Weights of a small mixture-of-experts language model, trained from scratch on English Wikipedia: 14 layers, 4070 steps.
Below are experts of layer 9 (counted from 0) of a mixture-of-experts language model. Rows are named router (the router's row for the expert), gate (a neuron's input weights, with its number), up (a neuron's input weights, with its number), down (a neuron's output weights, with its number) and show model dimensions 0-127. Each number is 128 + 24 x the weight over its row's rms, rounded and kept within 0 to 255. Numbers have three digits each.
Before each expert's rows: "gets" lists some tokens that make up at least twice as much of what it gets as of all text. This comes from a sample of Wikipedia text that the model never trained on. Tokens count by the router's weight.

# expert 0
gets: "\n", " ", "-", "a", "o", "9"
router:151128101111096100119194103131105175157140111132167130140126138164098163139123166134175081110140094117113174151075119125091130120155116129150175148111135071133103111071142134085100154133146135149112161084108068128141167110131117135160098145118130096135092135127122079148132127141087122105175112165129127118133117169147151153125130155110115116121141115145114137119117095135155161144154
gate10:150108141117103150133121136121150090124147153103163124155125133127128139114124156109145132151127106122136133102105186106119122145106132143130117144159127169112110083151116158110128117145113143133165112121076116110117151175135113107170105166091077129109089080129159151145113145183146112147154141132124116096098126134174117106106135123115130114109139151152153130124154122159149123134133
up10:109166098116120159145111145161118165063145142069120114158142113128137164120151092164135137145173122109106108092107136124130110127123130148154191150081163086138132134138149148088135110119160104148139161116131144156151123113161133140154146116122107146129122131135083154123108106115081120125158155118145136158096101107167116125108092115131075141127123141173163139121129118099148147136154
down10:138144140112139078185071147114154130118157089143126171119089123138130071106150108136153132112115145148117130177087124150114102135143113143147137117118096118161143175104120088132130185115124129103167144174165113100109130094113089139130142146149121153131155096135089123088121098145114081145161119137103110104106129136132116148128153132112106118137130128129130102138116154098127180150101

# expert 11
gets: " ", "1", "0", "2", "3", "4"
router:136128157192121111106177119143129182137094145133114138144128169149109095142135130152158128170113148092130169111133106143167139138104144124095136104168141146165124152162145141120113163093103133128132068128115115120152141159128115118112119130114066095151126150148147155170142126142099133135176153145139127147130152117124137131099094142080113149166069120162117151113095132139177143165150
gate10:111133129144122123090164148158108153151058122099151077107064076127136134130103129121101107159131128124126108092150129163114106130120153109131098158093151155127112098125080115099138185095110106102161089103086086123117128163124114128108169106147093102131126140102162164152130108131115134150131124157085121117148139130094106141116113111101131129170119121090118127102115123100133134073140
up10:167138189134144123131178100115198071121098116152113096164115124148123160131141109125135113158103172136124102122124130120159144137127115116121120142117139144113154187154120158129137127164136080134125141148094069181135120146095154077094121121109083117116149108114125125154172132159108174110124132131128161129099122119107103150098098112121144113149111104107132146150112117111103162154158
down10:133136138167128106110160115143122161125099121110124135104131092126115106130132123129115137177126127086158136098142140141138113127146158090167175140140120170177117106095123101129178108164150117066160114114146169084161172145123129138102135168131107124095129132088154145186120096135147093117141123129108111172135126164124145099135064156128161109117125092133117149119133145151155114121145

# expert 4
gets: " |\n", ".\n\n", "\n", "\n\n", "==", "|"
router:158131168085083135144120126116091119138112138119097150121148150108140133137135126097139120126143129177102147139115159121118134136143087144115111118137162146133141128121123170119204094115183125088136147133158141164139162123153081152141144122135119151146136086153160140122111100122126156139152094102111101072132146141078095117145139104114133123118149131050099124124114077149162117152096
gate10:132129176127131090151136155113133122141106126103103119109147126085156121107126162147159127141126136174142155164133142158128123128104158135106133123151123133123118146086117113139116171106168110118130090133124129161129117105127106164103130150155130109112161102117117052199182125095089104151118156137105091188091158097145148125089072125126076149170146114150102158090137123157116119155140
up10:143125123111063113147126091113107152131127134112117100125167155090128115121117145113141122170149152174125122150105107129125123096090108139123081132133124124168162104112139134140142144125084145110144111113110160175138109114109118134126124130112124186060147124099187117143168136113139142155140103122106087142126196128051122123110142100136127085100091088105099095169100111106115122142178
down10:119125145116114109150142139130118126117143182089135099129153145140134163089121103113122117140173129102107116149119125132119160149101105121112110081131121105137094108131086171117159098145167091132094118143114129141151149166131098164147106132084132094099163149165130146166121173114153104146184117132182150085149128158136114138161122132120144151115051149084133102084120132123113108158114

# expert 10
gets: " the", " of", " a", " in", " to", " The"
router:168123130131065114137123112123114138082161084111117102101157119091144129105135129121140121137137133110135120118153128160093155142121105117159153152140109134178180138163151136156171099128178130106095144113127125151115140207116120114138129127192098145090102140106160107117076121151115124141099114104108135124138138088161081206173105140147125092129113135125146112132167136086114134098098
gate2:113141208149156137140149170124158171123119124147091127072159124128110138088146130104147070125117115107162112096148109146125135112110138167126158130112132145132152133104131109137108105131131142133113123154134151091124131139112124104128152158158090131141138136146143120130090123106093128120150111107142132104095112136142077152146092135127159152122127135091124115119103153100114140100132
up2:147125146113083131125137096118125130122127137102129102153125112114106146147119133138120107127140146089122080175133094138139106144138140135106141134169121137143132120133113151120134151131158218105138155146101123138154130141142166075133128102152127140095121090084123057135133167126136114149105135129137156156135112152162153131117170141140124167137121121105151121105172146157132113094127
down2:169101105178119122134124158139154128143092138175102104147118117083131069161119151110097148083127138147102119155128128122091113156151147136113092120118092125163133128088124091152104107142110113100187124147086141170110101118106099153140076120116169144181117118086102128147120079149147134151154137157113139160154141133156120108155126103134131144099172110111140137093123129115139152128121

# expert 8
gets: ",", " that", ".", " as", ")", " which"
router:141087112114110124112078080179103151104139158085124116106105119096154112134079113115096137105140139115162115095117140138160148103125139149155140095107184148102122099077142085165128149131129116179125118119095140127153093124125160159107122120148149120170121117150113092127118132102082118148122178132141138171121137135130136139131115099164150145133146103131142136114129120058151073134134
gate10:097160136078118153135100139127116103128120082188124118096161116142157132111147083121092141123092072143143148134112090135149117122131106143143180154158166114159110101128115134151133111139138156168116160121130142123109143139112150110159070142122133111136107139163131153174157111152098149136156092124120153105116135150137101109100121117132093127154129149102102109093100104082165188104127
up10:103105127121137137139098123079127110142183150102139118120105180148082141149109123123106170111122134123123118143133141115156087127139137159130109137120135146161130123150124157150126120026130066127135087116091118149146101111104133129110109141133134186066098114091144076083112141166135131112123154138119139150123138146093139123131119114127141152089149122143126114118083131121106161119118
down10:125116151113131114109104124080106120125107161139122148102139135116101122083123149133111153178137148146092125096161075151141141155113163112133133118155139084125170127122149137130111124140083165129139118147099153146160140164104145111153117130102156120142143134153147097079120139141130123161129193108133110148126102135135130148113128113132090126127134122116141148117107133071136100121136

# expert 5
gets: " |", " was", ".", "|", ",", " is"
router:135146109130136117080152107124146155160137160168138131116136118129126123143139141150125119132147123118112133124125119115139126161086099150158103104135088150168144111163097149122153109135128125142195125104111157104150137090135134102129146150146173140087143138151110146158156085143156114141119086117119177088110140088148112104128122148118091138129141138120142100107107122110120163095137
gate2:154085167134111117128135130175114122146097128119125136144129158150149169145142135088170119137132124139111117111163086153115105140113137129139165115114132165136099095173145165121107129157122122141127154157150121144117113102112143137129062150089130130142131164135158120147118122139155127091149117162122112157117171174106100130162118196126110160137121119099138173086130134078141131129137
up2:162163117151136116127167127114174131136149111114152159102174148121060124135114129139173114101108114086166108122127156150103128112116079176141152110100127123121144149066159148130089137122125088147128118135125119147123141112113106127117144122106136139121100120096130119118106152157112164121156135115158083121127154102119126135085133127173140143134097176165120130136082117132111118177115
down2:174126149125128093127113096081102122100131101148116089150136174150112148112110125110148151129139133098092120160117114110120171155099127151092153143158098110122075145126185123135154133129165149112158100160106102132114099149123085114138122132120131189109120107127150110096135129141138131123112126189106152132138114091125138159129126125124153138116141147102134142103131137157075136166114

# expert 3
gets: "1", "2", " (", "s", "ation", "ers"
router:123111110151119177105124151107156149146157087076125087128117080143123080098106144140134130090090145126084107114099122114115104133124144130147141094106106105103178120110137179123116138140119148133166089154095123126141117092144180121108102122115166151157117114112127097091147150094187138135130102133139105133125157103124112118144123103145166142148110188142128115141097139179158127150095
gate10:133115144114120180142145105145168113149127162114171133141127156103118105141132126115111091088155119138105122092103183127091122105172091132091131123124131111108168062139122132145142151163124113168100138115111149151135136124160132132125108099157123141150140113134121126119124116098147132140137089142142151146136153085164127111129168138091163128066117142121144157158117085135093151151126
up10:151142095137099130173151178151141125091171109100121129152163118155128076148139155149150150174105159100145086127144123124132154108091135139116101151155110126139146145132121085130099121103137100128138147093137152182134125125138154089116106116138135172164111113149103132127151169138136126159103177164141107139111107136153095094121105155132149108171115156107146124115162116114134146112163
down10:099106124101143195161121148163144124126141115104109108119152120137083172144150113104152116115148106169123134146132119163118144143168141097157105092133146108125169161143131121125119159076181155129117096108134130105096151148170142063129098171133131099107155145103088132130116122124148115117163130097116148162097081113147151157125144160129123133131114150114108127103139098126122164173122

# expert 2
gets: " and", ",", " in", " for", " to", " or"
router:114156181100135137123142157097106130100177097133087127121124132085105137124168074154093114155150105135168118180153136120171154121124181136121091166153168149102134132167086077128110123099141141145083137138184162099097077122160132107120103125110139120130135118137136131137067153105125088093141122146113121169157122155132133111108124122126151112142111148159104145108131133160094116149138
gate10:163135141161091131112135101072105138110149156116111124166138117127109149119136142173132118131103117128167137094080101116158113116110120148104142102160101173119162167107130116119120171152133129104130111100122190122150087095094096130097101099146159125161113159139176098115156131138155159139117106127120109113075145114119085131175133160125088109078110138102108146125120150109144109144091
up10:149166170131135137150124153121126122145108107155166121109182114104120165144141070104151159108128123120129100166138165106126094124110160121119129106132118166145114092128100124113101165108091152122132116153116090120118110140137129109141124059134137119118177123145137125155124100132121116183137131097157152177132143171156106097121133155144140141111127114141091119153130111166117117116114
down10:153149130165157094148132113168119105120113079119145125129121163137156137150171097094141080160160148103075138127150101177150126116133138109111080128130170139170159167109128135127095125107093098101075105129156112111147110137152158139108121139148134127100154141134110121135132144086127125117124086140115130150150126125144125114100150159143125136132122116139132117089136125149167131123101